From a checkpoint of a small mixture-of-experts model trained on Wikipedia.
Size: 8 layers, width 192, vocabulary 32000.
Below are experts of layer 4 (counted from 0) of a mixture-of-experts language model. Rows are named router (the router's row for the expert), gate (a neuron's input weights, with its number), up (a neuron's input weights, with its number), down (a neuron's output weights, with its number) and show model dimensions 0-191. Each number is 200 + 40 x the weight over its row's rms, rounded and kept within 0 to 999.
Before each expert's rows: a language model's description of what the expert responds to; "comes after" lists some tokens at least twice as common just before its tokens as in all text. This comes from a sample of Wikipedia text that the model never trained on. Tokens count by the router's weight.

# expert 37
Word-initial content stems
comes after: " and", " of", " in", " for", " to", ","
router,179,203,178,142,180,183,204,220,162,150,208,226,128,249,199,199,169,180,260,172,231,208,222,204,197,183,120,171,140,227,167,160,188,240,110,218,217,177,211,215,223,145,114,177,162,192,262,280,189,227,217,235,188,196,270,155,155,173,258,197,202,157,229,169,220,217,155,211,216,196,256,169,140,197,131,271,229,164,196,223,228,166,109,295,154,162,163,191,317,155,189,170,143,164,204,182,175,182,209,203,174,216,238,252,252,264,228,203,167,192,237,182,243,182,225,195,204,170,197,245,203,183,241,227,246,233,182,167,219,238,179,197,234,131,190,240,167,123,205,306,220,241,174,218,175,223,134,249,207,231,215,214,275,165,224,219,205,194,212,141,236,175,214,216,206,129,190,209,125,193,122,165,182,147,140,183,151,162,166,252,242,193,298,154,182,228,259,198,251,257,240,150
gate0,231,177,107,238,191,190,101,151,213,201,223,237,219,166,178,208,147,208,201,231,242,220,188,167,173,243,149,190,186,202,171,238,160,172,217,209,202,184,222,199,226,223,174,199,171,205,224,201,184,181,220,197,140,180,130,184,221,148,240,203,120,200,175,168,198,252,236,188,207,76,278,156,335,160,152,167,150,179,212,134,161,171,230,213,140,160,182,162,215,208,155,219,193,116,233,229,208,261,234,249,260,273,189,224,244,248,257,147,227,222,244,212,196,185,131,222,186,118,218,203,221,180,147,220,216,305,183,192,299,207,198,184,236,260,154,133,217,184,257,208,224,218,185,249,174,178,161,217,186,211,202,203,119,118,163,143,144,172,238,175,145,213,246,169,183,195,171,166,233,197,224,167,157,171,207,237,182,248,167,237,129,227,197,236,208,148,224,230,149,193,257,200
up0,239,219,266,158,168,206,155,185,203,233,216,172,205,183,189,184,196,227,219,181,235,218,205,219,209,204,215,192,210,131,233,218,190,197,198,229,175,159,268,156,165,216,252,153,198,84,161,219,169,248,128,220,216,193,222,192,192,226,151,263,217,219,179,198,205,180,123,155,289,250,156,237,197,183,175,189,197,322,142,191,189,220,143,226,178,211,224,204,163,242,185,158,196,222,211,236,220,167,173,182,126,182,193,163,153,205,137,208,218,169,195,139,210,249,275,184,183,220,170,223,156,254,165,198,240,255,227,150,182,145,193,289,214,66,143,249,206,191,130,205,254,160,260,208,275,226,244,107,225,199,152,116,286,198,209,215,293,193,245,254,198,118,196,243,141,232,220,199,174,180,170,231,177,246,200,195,227,176,279,139,184,202,198,248,204,242,218,174,217,219,174,202
down0,212,204,240,195,176,151,232,191,213,261,180,223,245,190,286,296,295,213,190,250,202,210,244,260,221,206,255,255,256,166,280,219,221,214,199,161,170,193,184,233,175,286,171,213,170,218,229,195,197,221,212,247,283,206,213,224,185,127,207,178,221,221,209,230,210,164,237,152,192,235,155,166,128,253,156,194,233,140,223,258,228,176,182,209,186,190,141,221,204,210,256,231,184,203,179,144,223,216,176,160,158,206,172,188,200,175,151,246,137,192,116,272,167,270,319,217,213,252,144,233,248,233,212,231,209,246,190,196,182,160,144,199,194,205,264,211,156,203,202,261,277,178,185,224,205,179,240,226,272,238,278,157,250,217,241,298,210,147,185,279,212,117,243,210,211,122,180,194,249,171,163,223,130,145,154,219,172,224,214,200,169,165,200,234,140,211,208,158,203,198,184,216

# expert 56
Mid-word name fragments
comes after: " A", " ", " P", " S", " T", " K"
router,265,152,242,350,176,209,149,146,225,203,189,176,201,197,191,106,283,185,267,163,190,278,262,153,189,225,177,109,248,175,215,163,167,187,217,199,217,153,201,139,116,167,171,215,234,231,176,176,226,230,219,244,177,228,207,187,169,173,161,140,166,177,186,166,208,194,205,178,240,270,208,197,172,237,236,228,222,183,176,191,248,281,133,213,262,293,241,149,231,182,208,197,197,121,204,196,207,230,189,197,177,200,206,191,111,277,162,239,230,177,175,269,210,241,206,190,194,208,155,161,288,154,140,194,188,204,202,210,204,142,233,210,145,168,170,183,220,228,260,269,166,200,168,179,169,193,192,264,189,243,128,230,171,207,233,210,243,245,206,222,204,256,156,219,224,212,227,164,202,271,202,206,175,234,184,249,160,266,234,237,162,219,187,195,126,209,217,166,119,221,157,133
gate4,120,170,158,163,200,139,218,200,234,116,222,266,282,151,198,221,191,167,171,212,171,283,229,181,220,209,220,209,203,204,232,216,279,116,183,226,235,214,226,279,180,188,226,111,249,195,201,270,226,178,156,200,301,159,190,181,203,138,222,192,216,211,154,227,161,196,190,135,283,151,209,169,184,188,178,264,129,241,192,233,257,244,160,198,244,211,235,239,156,207,190,169,209,124,209,256,248,219,194,177,303,259,165,223,191,181,173,233,192,258,163,254,175,218,242,210,205,248,183,266,161,222,210,187,209,142,209,164,188,245,156,183,187,195,202,199,138,209,180,115,195,185,240,272,206,253,249,146,171,186,177,209,262,217,144,163,262,220,203,161,188,178,238,146,221,260,258,263,257,209,211,178,154,156,185,152,268,208,243,181,242,193,222,179,145,238,175,139,223,167,164,202
up4,197,258,143,214,167,150,178,131,194,202,218,132,179,210,163,127,218,204,213,256,125,186,194,194,143,197,109,186,175,275,245,166,154,219,207,149,199,164,265,157,183,174,194,213,227,186,152,155,160,162,185,209,165,267,158,149,204,215,175,163,211,172,233,156,226,158,136,166,117,178,214,242,195,244,226,213,288,184,241,186,225,191,202,236,190,185,69,207,221,206,185,254,185,195,155,145,153,206,237,329,109,109,197,169,164,214,191,185,188,188,199,209,222,206,163,170,201,223,188,219,205,192,185,218,254,216,131,200,167,162,211,166,233,185,270,169,249,160,223,250,258,197,109,210,167,194,206,257,203,179,196,259,153,160,177,241,176,158,194,241,138,182,215,259,184,177,247,217,131,214,168,175,189,291,254,177,165,217,220,219,226,220,206,166,185,201,203,160,208,230,283,115
down4,257,176,231,273,168,176,167,187,193,215,145,190,170,207,127,200,233,155,195,238,229,236,162,180,171,286,253,211,184,267,233,188,199,250,176,217,205,180,225,241,227,233,129,141,120,114,217,229,227,159,192,183,213,233,246,101,143,175,188,212,157,185,211,161,214,148,192,211,182,185,217,210,128,232,167,209,200,156,183,164,263,187,197,194,211,163,92,132,212,154,181,173,251,184,195,281,218,223,186,206,155,187,210,178,194,195,211,130,158,164,233,249,203,207,183,215,182,207,220,220,167,175,187,141,198,215,217,291,265,281,173,207,236,266,196,160,163,195,216,297,162,223,164,214,105,203,203,154,309,188,148,205,201,233,232,198,234,184,302,239,197,150,212,242,196,181,192,267,180,138,217,142,225,202,274,151,191,244,194,193,157,177,199,214,155,259,158,232,122,227,229,236

# expert 51
Clause-linking words
comes after: ",", ".", " announced", " stated", " said", " whe"
router,176,214,188,237,156,216,215,278,110,198,298,111,183,239,198,236,146,269,116,230,171,165,275,175,262,182,218,162,170,212,208,140,164,137,190,173,164,215,244,232,216,188,252,309,256,254,156,241,290,297,184,266,207,166,169,204,182,205,216,196,206,215,170,171,216,179,218,140,167,209,229,169,135,182,176,196,247,180,196,185,235,167,202,212,257,223,149,155,187,176,227,191,224,242,224,244,285,193,198,117,206,259,218,274,255,150,198,226,210,224,184,181,198,156,140,247,184,221,155,180,242,231,133,214,266,143,199,225,180,192,284,155,235,185,242,239,235,185,189,123,247,212,210,149,219,292,220,206,167,163,194,240,202,199,180,196,176,196,183,181,225,160,219,154,250,184,208,175,242,178,161,242,237,201,171,214,185,182,192,205,253,174,209,170,257,247,215,199,189,146,112,167
gate5,331,153,167,164,199,208,178,149,177,222,189,208,238,231,222,193,234,185,258,194,266,269,218,147,258,222,138,163,211,204,216,243,206,168,289,186,212,152,160,161,160,224,225,168,203,186,184,228,178,210,215,92,215,248,152,181,142,176,165,228,196,200,117,156,165,104,291,231,203,200,193,189,126,192,201,275,169,226,156,185,179,171,216,136,188,171,212,129,130,136,171,181,179,205,116,227,154,156,195,173,189,202,210,206,204,193,79,191,113,210,235,201,163,198,204,184,271,209,165,200,263,150,212,202,153,176,148,196,245,191,237,222,186,144,228,208,182,150,197,162,200,241,200,188,121,236,164,231,201,227,174,243,152,214,193,166,192,201,226,268,224,187,243,220,269,207,282,183,176,225,211,263,145,264,270,168,207,169,224,252,165,198,187,131,187,197,232,204,205,210,200,239
up5,213,224,167,169,283,161,214,218,261,189,141,198,204,235,218,203,270,180,205,200,173,254,103,185,237,280,232,195,202,211,190,203,216,191,203,245,159,293,186,154,190,240,173,187,167,154,154,182,176,169,167,178,241,214,213,77,235,187,158,240,228,232,218,136,277,208,143,205,238,269,159,119,235,195,163,228,185,242,162,227,177,259,138,232,234,270,253,160,175,235,175,202,167,294,301,230,196,207,211,294,256,201,217,195,190,209,278,196,184,179,190,276,212,222,239,203,238,165,215,152,204,226,115,181,214,183,276,182,195,162,212,170,211,147,193,206,234,215,179,220,221,197,162,188,247,218,180,270,208,189,186,156,152,147,143,191,200,191,213,192,146,215,141,337,224,202,185,124,167,174,166,192,217,164,157,240,232,214,186,232,178,225,156,237,180,226,200,177,222,166,252,172
down5,219,209,206,250,174,200,302,160,203,221,155,228,229,211,223,212,159,224,224,284,211,254,239,249,183,204,125,227,135,205,173,236,178,235,258,156,190,201,151,182,244,232,248,120,175,173,220,116,172,175,165,215,211,149,218,176,169,231,186,190,219,198,237,172,217,201,321,155,208,196,238,150,119,242,218,214,214,194,194,247,204,130,163,143,200,217,197,179,164,127,252,188,165,202,166,214,248,256,193,249,184,270,251,273,144,179,155,211,187,223,197,158,206,238,175,195,243,223,194,164,268,200,162,263,142,191,154,229,235,249,257,242,171,181,243,183,191,266,202,214,224,188,188,187,161,212,209,166,220,214,84,241,106,274,209,190,262,219,210,225,217,289,205,199,223,196,218,260,179,292,270,117,181,167,246,188,230,190,209,233,231,221,200,213,146,199,224,200,210,256,273,231

# expert 15
Nouns after "the"
comes after: " the", " The", "The", "the", " entire", " growing"
router,192,248,217,175,209,212,171,220,178,262,109,198,187,162,155,62,206,247,240,221,214,209,241,178,184,205,269,152,189,211,302,196,145,191,202,189,298,151,266,102,174,143,104,162,212,187,230,226,175,196,297,249,210,195,174,202,214,123,221,171,231,163,189,119,160,237,184,191,217,157,204,198,175,194,174,191,155,232,176,182,160,142,139,195,206,179,221,240,241,243,220,180,135,248,159,251,177,169,188,238,172,115,201,175,197,208,228,235,216,175,227,131,227,239,220,157,192,250,187,201,180,180,163,166,231,153,204,142,280,142,145,170,186,161,150,159,181,151,189,187,112,177,215,215,176,190,163,217,158,161,113,212,158,206,248,185,196,188,145,127,215,159,218,183,192,177,189,166,194,190,164,219,214,213,189,156,180,208,253,242,235,137,274,150,193,233,237,172,220,140,225,225
gate1,222,188,123,237,163,137,244,219,176,208,197,186,164,271,178,196,238,207,242,162,277,133,182,145,153,201,189,131,247,201,91,167,226,186,172,159,190,193,204,240,169,219,225,53,173,230,169,218,190,182,199,167,118,201,255,176,167,198,198,180,222,251,143,106,191,170,196,220,165,204,151,200,76,109,160,196,159,246,245,199,201,228,181,219,204,229,222,162,253,199,160,262,247,249,183,229,186,181,192,269,231,151,196,179,114,246,155,225,235,239,199,195,193,259,169,261,195,258,227,183,238,215,181,196,155,181,207,202,173,195,150,235,188,84,220,125,156,202,194,143,162,215,197,204,188,243,235,189,137,191,168,199,111,141,198,179,166,174,163,190,194,198,185,224,227,224,207,248,144,162,164,212,199,203,185,227,231,186,206,237,199,169,241,172,231,219,121,188,190,237,254,256
up1,233,163,114,190,147,205,244,215,220,120,215,182,180,205,195,170,206,241,254,169,200,244,262,257,234,254,216,207,237,171,95,207,213,176,182,162,177,229,139,246,244,163,181,244,215,107,216,252,190,174,228,190,163,209,214,186,170,181,211,232,165,175,284,139,125,192,235,150,188,205,199,147,196,215,172,197,253,207,212,235,186,187,218,210,193,215,201,264,266,179,244,130,221,226,217,212,203,157,171,230,211,176,151,249,140,132,130,263,186,194,158,152,128,216,192,231,234,197,187,186,199,175,194,261,174,202,232,213,187,195,250,231,173,141,188,153,254,239,198,119,118,253,156,218,129,237,155,152,198,124,219,255,227,178,177,191,189,195,191,228,254,175,198,222,333,174,232,237,272,160,156,196,137,194,144,214,150,151,170,194,202,92,255,176,251,172,159,198,202,201,160,227
down1,201,256,339,190,172,139,237,165,172,148,159,208,136,221,213,257,246,191,159,155,149,182,265,274,179,139,208,198,134,174,141,216,196,150,181,202,196,197,159,130,244,227,209,186,203,279,210,182,192,235,194,183,193,172,252,196,197,189,200,226,178,131,232,179,229,177,203,198,222,180,196,144,141,223,197,183,193,190,224,210,119,204,195,189,155,185,183,132,169,195,225,197,154,141,255,193,244,112,270,254,142,169,166,160,240,227,132,212,226,224,103,198,223,295,270,252,199,219,173,173,181,212,186,157,209,238,186,234,200,95,191,115,175,168,166,186,161,220,183,177,160,250,184,187,201,148,187,161,135,177,229,196,294,193,196,233,178,188,215,235,181,209,203,102,220,205,153,216,149,152,215,171,193,166,158,252,243,209,194,130,175,252,164,227,212,256,221,252,147,172,248,222

# expert 14
Word-ending suffixes
comes after: " |", " Direct", " Ana", " Dol", " No", " E"
router,160,104,197,212,251,242,263,219,187,180,239,151,226,251,236,278,195,243,94,206,262,191,180,132,276,168,211,167,157,200,197,130,264,223,190,208,194,296,123,234,246,194,192,240,189,205,268,154,167,181,226,189,158,162,193,179,181,209,119,220,278,199,239,236,244,200,181,175,179,206,138,128,149,171,237,239,205,214,162,257,209,251,252,221,232,183,249,226,161,151,246,248,142,214,226,205,153,176,190,270,172,179,162,208,184,234,245,210,245,265,212,223,180,209,153,179,204,155,228,215,190,203,151,187,219,148,144,229,113,229,203,153,222,281,188,240,242,272,185,263,214,216,199,226,199,230,183,177,187,191,298,266,207,177,238,249,253,167,191,201,181,253,205,178,198,247,204,198,257,183,132,244,208,173,170,180,183,193,155,218,239,273,199,256,249,194,219,226,172,143,148,230
gate2,258,233,185,228,184,175,127,245,178,231,207,212,228,199,162,142,189,192,228,271,264,172,202,205,196,209,200,238,255,255,284,143,232,166,192,110,155,210,245,260,226,210,187,160,183,164,192,193,282,225,144,167,213,229,191,233,219,151,218,201,163,220,218,182,159,223,190,221,191,168,221,171,198,225,240,208,283,144,199,204,210,151,273,243,211,153,145,236,153,204,225,178,166,170,203,198,204,243,286,226,235,220,196,257,207,123,188,276,232,129,197,223,133,215,166,240,209,168,268,180,170,202,184,190,264,247,211,189,225,148,162,123,169,197,222,239,235,211,238,250,206,147,137,220,160,99,173,224,190,180,197,141,185,199,200,142,191,209,201,272,220,154,258,232,243,193,258,243,174,228,199,110,250,237,207,237,185,214,187,106,184,166,232,130,148,152,291,249,215,167,125,237
up2,162,153,287,222,230,177,181,208,165,224,132,200,225,155,225,207,95,199,142,247,207,150,179,158,192,121,227,233,182,209,223,209,241,181,243,223,253,210,289,212,156,236,183,172,198,210,224,168,160,179,242,236,191,261,123,220,157,269,223,214,182,228,203,307,176,246,227,157,215,234,278,156,228,137,164,168,191,234,205,176,178,196,193,294,153,229,232,230,278,167,182,168,130,175,164,136,221,149,199,193,183,194,242,167,128,234,255,167,229,217,204,189,233,149,246,299,154,202,91,226,192,247,194,274,155,166,179,247,198,252,192,230,207,202,152,201,223,148,165,195,160,159,219,188,260,203,213,123,245,153,178,221,236,212,157,196,236,185,210,213,159,175,259,157,239,192,168,272,204,165,242,235,222,196,176,158,232,252,197,270,187,136,206,196,216,215,232,171,174,216,238,141
down2,137,229,213,184,158,203,247,167,176,225,201,174,245,233,127,189,183,175,264,189,238,191,152,209,198,163,117,173,125,214,270,165,109,236,215,191,241,226,201,212,260,164,214,152,202,241,184,207,222,185,282,267,101,222,184,211,158,161,153,219,163,191,207,149,148,153,195,153,199,247,217,198,138,261,210,254,167,247,111,165,241,213,225,141,122,128,175,137,137,246,243,250,226,205,164,154,221,215,164,133,184,218,210,188,189,191,259,246,155,149,149,205,200,173,243,176,163,164,224,202,239,253,174,194,259,102,261,167,225,189,225,179,184,203,166,190,212,210,181,261,173,119,162,191,143,211,189,174,278,251,195,179,176,204,178,249,218,213,267,231,207,184,120,217,241,254,157,189,176,267,182,199,159,176,233,175,237,190,203,189,229,159,242,174,115,222,258,202,226,192,171,246

# expert 48
Domain-modifier adjectives
comes after: " of", " and", " for", " a", " in", " American"
router,141,237,208,176,204,109,219,209,115,170,155,212,200,266,164,167,153,118,219,197,121,235,169,243,209,162,190,140,188,196,187,279,135,237,178,197,236,216,197,187,252,159,182,202,164,140,154,257,153,211,246,221,155,173,237,166,189,138,200,207,195,241,235,178,190,218,208,179,222,229,214,267,202,112,125,189,198,250,176,231,163,139,188,189,148,223,224,181,244,268,179,232,170,231,241,231,183,194,222,180,170,137,282,179,194,205,276,232,125,176,284,152,156,292,210,125,215,164,257,238,223,245,210,252,161,234,220,191,265,222,163,187,231,204,239,272,143,167,220,303,216,256,162,159,204,217,174,329,180,198,236,231,232,251,217,244,194,168,213,160,239,138,180,178,225,183,184,200,161,171,197,194,194,174,162,223,202,133,206,204,183,155,192,216,203,212,243,184,238,175,213,148
gate0,174,307,245,227,155,203,227,131,151,239,166,177,198,186,196,81,117,207,180,234,241,230,243,207,202,213,252,239,179,180,229,268,130,190,170,207,301,87,246,263,199,209,204,211,240,152,207,168,236,229,176,165,173,186,139,307,214,164,209,164,215,176,179,154,178,200,225,180,206,221,177,139,245,206,219,225,176,238,209,214,201,219,177,181,158,208,225,182,217,207,218,191,228,194,232,139,184,192,94,190,234,179,222,189,192,172,278,214,217,186,216,225,179,232,184,251,212,191,209,175,154,218,234,135,149,227,219,189,252,123,183,162,245,230,207,202,184,192,294,227,201,153,193,170,204,246,220,242,238,186,202,168,125,217,215,245,213,253,239,193,188,146,182,90,172,188,133,191,214,258,179,218,247,221,337,246,147,202,193,205,174,203,186,157,199,249,209,159,198,229,282,236
up0,121,224,215,233,195,193,135,265,244,218,198,162,240,236,200,143,175,229,229,190,210,227,278,211,195,145,169,179,237,147,109,202,219,223,226,155,283,163,193,302,253,223,166,286,189,165,206,226,232,229,174,189,193,170,196,310,199,188,182,206,177,190,217,141,201,168,220,174,179,209,205,184,185,231,232,179,186,201,271,188,156,187,143,196,207,200,302,237,249,194,250,230,290,163,279,186,177,192,238,140,222,163,231,200,198,224,195,201,123,140,206,216,220,232,196,151,150,163,255,265,202,186,191,197,182,198,191,233,221,139,287,245,232,244,248,168,260,206,268,184,195,196,209,235,230,216,132,237,218,191,262,190,265,275,208,266,266,185,206,170,201,179,217,227,208,255,270,192,272,254,154,203,244,202,236,226,186,165,183,216,242,129,178,209,178,206,267,205,175,178,250,298
down0,142,163,141,191,205,241,160,264,201,199,217,191,238,228,227,152,216,242,220,227,190,152,203,221,193,239,226,132,179,240,194,144,200,161,158,175,165,159,212,201,280,192,219,278,232,186,264,259,148,184,116,179,258,204,150,86,196,193,191,246,185,171,178,176,276,315,228,221,150,193,204,121,155,188,213,203,189,230,183,290,147,158,236,151,232,189,195,247,213,141,175,225,233,218,247,164,243,227,160,187,142,192,167,169,237,189,167,263,120,201,188,229,266,219,144,156,158,178,329,251,201,252,214,187,208,136,263,138,183,207,220,190,231,248,241,208,144,178,238,224,218,214,247,233,204,216,219,153,165,191,179,224,168,193,114,168,190,155,186,230,196,268,190,193,167,250,184,214,228,138,177,201,212,195,215,208,142,205,233,184,210,290,156,224,216,188,157,157,137,162,183,186

# expert 49
Line breaks after headings
comes after: "\n", " =", ":", ";", "===", "=="
router,190,220,254,159,164,196,273,302,193,185,213,179,199,239,223,208,243,268,235,212,251,144,165,111,155,180,188,111,185,261,205,118,190,262,239,243,239,204,66,229,202,210,205,158,182,179,167,134,183,205,181,245,205,193,193,234,223,161,173,225,191,212,250,188,189,228,152,131,168,251,140,148,189,242,230,202,121,247,218,147,227,250,208,204,248,216,244,206,166,184,205,179,185,236,191,216,196,214,195,252,142,214,282,221,237,181,240,182,183,227,266,227,267,182,167,135,132,214,174,191,211,214,214,206,225,245,160,231,180,218,250,189,127,152,209,178,240,231,183,201,147,173,217,246,242,201,213,179,277,229,258,190,268,187,270,221,271,196,209,199,289,152,199,200,246,269,219,209,246,193,282,206,204,228,141,150,161,208,195,262,241,177,229,149,251,236,182,218,234,140,196,239
gate1,186,158,229,232,190,218,188,197,183,155,173,176,238,140,149,129,229,230,122,177,206,193,201,208,201,138,210,186,204,232,230,214,199,157,221,204,168,135,292,204,219,182,154,177,221,127,195,188,178,241,313,174,181,297,214,208,266,205,158,148,136,172,206,208,282,112,225,222,175,231,205,255,119,155,216,205,248,167,265,165,195,188,162,166,179,212,186,174,227,187,217,172,258,151,236,229,222,185,211,337,203,164,185,188,126,196,163,208,182,186,222,290,233,205,265,180,212,203,169,115,168,264,205,187,171,170,249,150,184,184,168,219,212,214,161,225,218,204,285,185,205,169,112,203,198,215,110,154,193,148,187,207,226,240,175,199,227,181,221,172,177,199,192,176,234,184,195,151,192,94,140,175,184,142,256,219,144,261,178,244,139,182,222,203,178,207,225,267,136,219,185,193
up1,243,186,234,98,226,208,170,228,213,248,205,176,195,177,172,255,214,185,228,191,212,203,219,247,182,265,246,256,176,214,162,196,185,187,238,125,168,259,150,216,184,213,198,164,194,254,224,238,240,197,138,262,165,139,132,106,114,172,201,221,225,244,163,156,176,194,171,211,189,130,204,167,190,270,209,173,245,170,150,290,239,177,184,250,207,214,198,228,173,179,204,191,203,258,126,296,122,246,243,189,250,198,210,221,267,290,230,229,162,207,152,123,140,147,217,143,180,231,174,278,271,175,240,184,167,232,168,251,226,214,224,167,180,208,218,210,164,217,119,231,218,300,300,167,157,153,247,193,178,251,211,218,172,154,207,186,131,228,241,222,181,223,176,169,179,190,174,201,181,206,228,240,187,181,187,188,258,202,232,147,197,275,158,193,199,217,224,149,202,214,247,232
down1,214,199,212,141,173,222,151,165,221,167,177,231,192,195,191,250,181,162,229,175,186,203,152,208,184,179,191,180,206,259,197,273,224,161,198,183,153,244,193,229,213,231,244,185,175,174,114,247,200,296,199,131,234,222,139,114,155,175,236,219,227,214,115,237,156,211,195,193,203,175,263,237,162,202,196,218,243,241,214,142,161,162,156,199,212,201,193,221,130,204,194,242,260,164,171,162,164,171,207,216,265,177,154,240,230,197,168,190,132,221,167,198,207,126,193,240,228,214,201,184,217,250,180,271,154,244,167,141,305,196,185,222,150,111,149,212,203,185,116,179,261,154,173,228,254,242,280,162,210,169,229,183,135,249,171,178,188,281,242,192,151,174,162,138,285,184,160,202,186,146,195,166,209,201,168,238,280,154,236,180,159,237,192,94,183,189,263,139,235,239,219,257

# expert 33
Coordinating conjunctions
comes after: ",", "s", ")", "),", "\"", " life"
router,160,301,230,229,243,153,263,225,226,233,160,200,192,216,233,290,218,237,246,201,242,200,208,227,200,164,187,193,178,145,143,174,239,210,194,201,116,264,220,259,266,185,239,235,181,121,185,284,197,257,115,269,190,142,181,175,173,301,147,202,250,274,247,171,179,203,214,220,149,195,171,191,189,223,273,134,264,221,208,240,261,142,211,165,245,225,204,112,238,213,244,247,241,168,198,167,228,206,190,195,213,176,232,179,175,142,154,149,253,210,159,188,200,165,179,129,179,198,183,186,176,257,218,173,245,205,166,281,143,196,162,265,172,268,245,225,243,233,188,205,231,227,231,176,263,229,190,199,259,266,236,249,211,258,155,194,172,190,157,185,216,300,154,219,195,210,156,185,267,197,224,190,162,192,169,131,189,204,238,205,155,188,198,164,253,220,231,221,216,202,182,209
gate4,206,155,213,248,194,211,201,191,197,296,170,196,228,133,201,209,249,242,279,132,260,209,217,161,155,231,164,185,197,249,221,154,165,227,188,141,207,248,151,177,130,235,189,225,226,258,184,189,174,258,221,165,220,214,146,243,125,232,201,231,158,126,176,195,155,237,207,67,157,276,211,251,216,258,216,147,190,183,269,172,248,158,156,152,193,146,265,106,190,187,184,195,221,185,143,181,146,240,220,205,253,198,203,163,181,288,195,196,241,127,218,211,262,226,176,282,191,211,203,206,204,158,208,164,208,186,245,190,225,180,197,197,130,146,156,184,220,170,236,217,207,218,165,226,193,185,202,219,160,197,118,189,181,143,177,274,252,192,234,216,256,167,226,216,250,249,174,171,217,193,207,258,181,174,205,213,132,344,196,161,176,154,161,194,173,177,192,212,142,160,196,191
up4,157,172,274,183,264,221,210,193,220,225,204,232,265,152,221,220,263,252,291,207,266,264,233,199,165,194,212,190,69,195,238,116,141,241,208,232,176,268,176,181,161,145,173,207,140,223,162,215,202,220,219,231,182,198,178,257,151,223,216,226,201,199,170,233,191,251,121,141,174,205,183,258,184,210,224,152,204,253,265,150,171,201,182,207,232,198,191,145,193,279,223,131,218,217,222,183,189,191,202,239,199,194,220,191,123,249,147,143,206,226,239,184,250,235,196,189,175,237,219,185,159,236,219,126,240,208,185,186,211,198,215,207,106,178,186,223,255,208,272,202,176,201,181,247,191,181,245,153,160,213,178,208,235,213,236,289,218,198,186,131,348,182,189,164,234,234,216,201,219,269,156,233,183,225,215,158,153,163,221,171,252,163,153,115,192,193,160,212,158,225,172,289
down4,196,184,185,194,269,223,158,160,182,149,214,146,251,165,228,176,209,248,257,192,251,212,211,275,155,200,193,229,228,212,181,146,154,234,236,185,156,247,248,223,224,219,201,211,218,225,224,211,117,207,209,135,117,181,192,219,136,164,142,166,222,204,231,255,200,180,236,198,222,308,265,237,177,198,242,179,193,174,180,191,92,143,214,146,212,252,180,250,232,214,212,220,192,182,186,214,175,155,231,170,186,195,249,194,251,273,139,228,215,230,150,183,247,235,234,180,187,237,222,189,230,200,201,152,234,225,140,115,245,177,229,144,233,220,163,209,188,216,124,226,196,189,182,235,202,175,172,175,194,220,223,138,227,148,139,223,187,215,163,200,288,79,132,193,254,156,200,191,237,188,200,199,150,159,242,138,287,164,222,219,177,201,199,64,231,231,252,224,209,154,196,287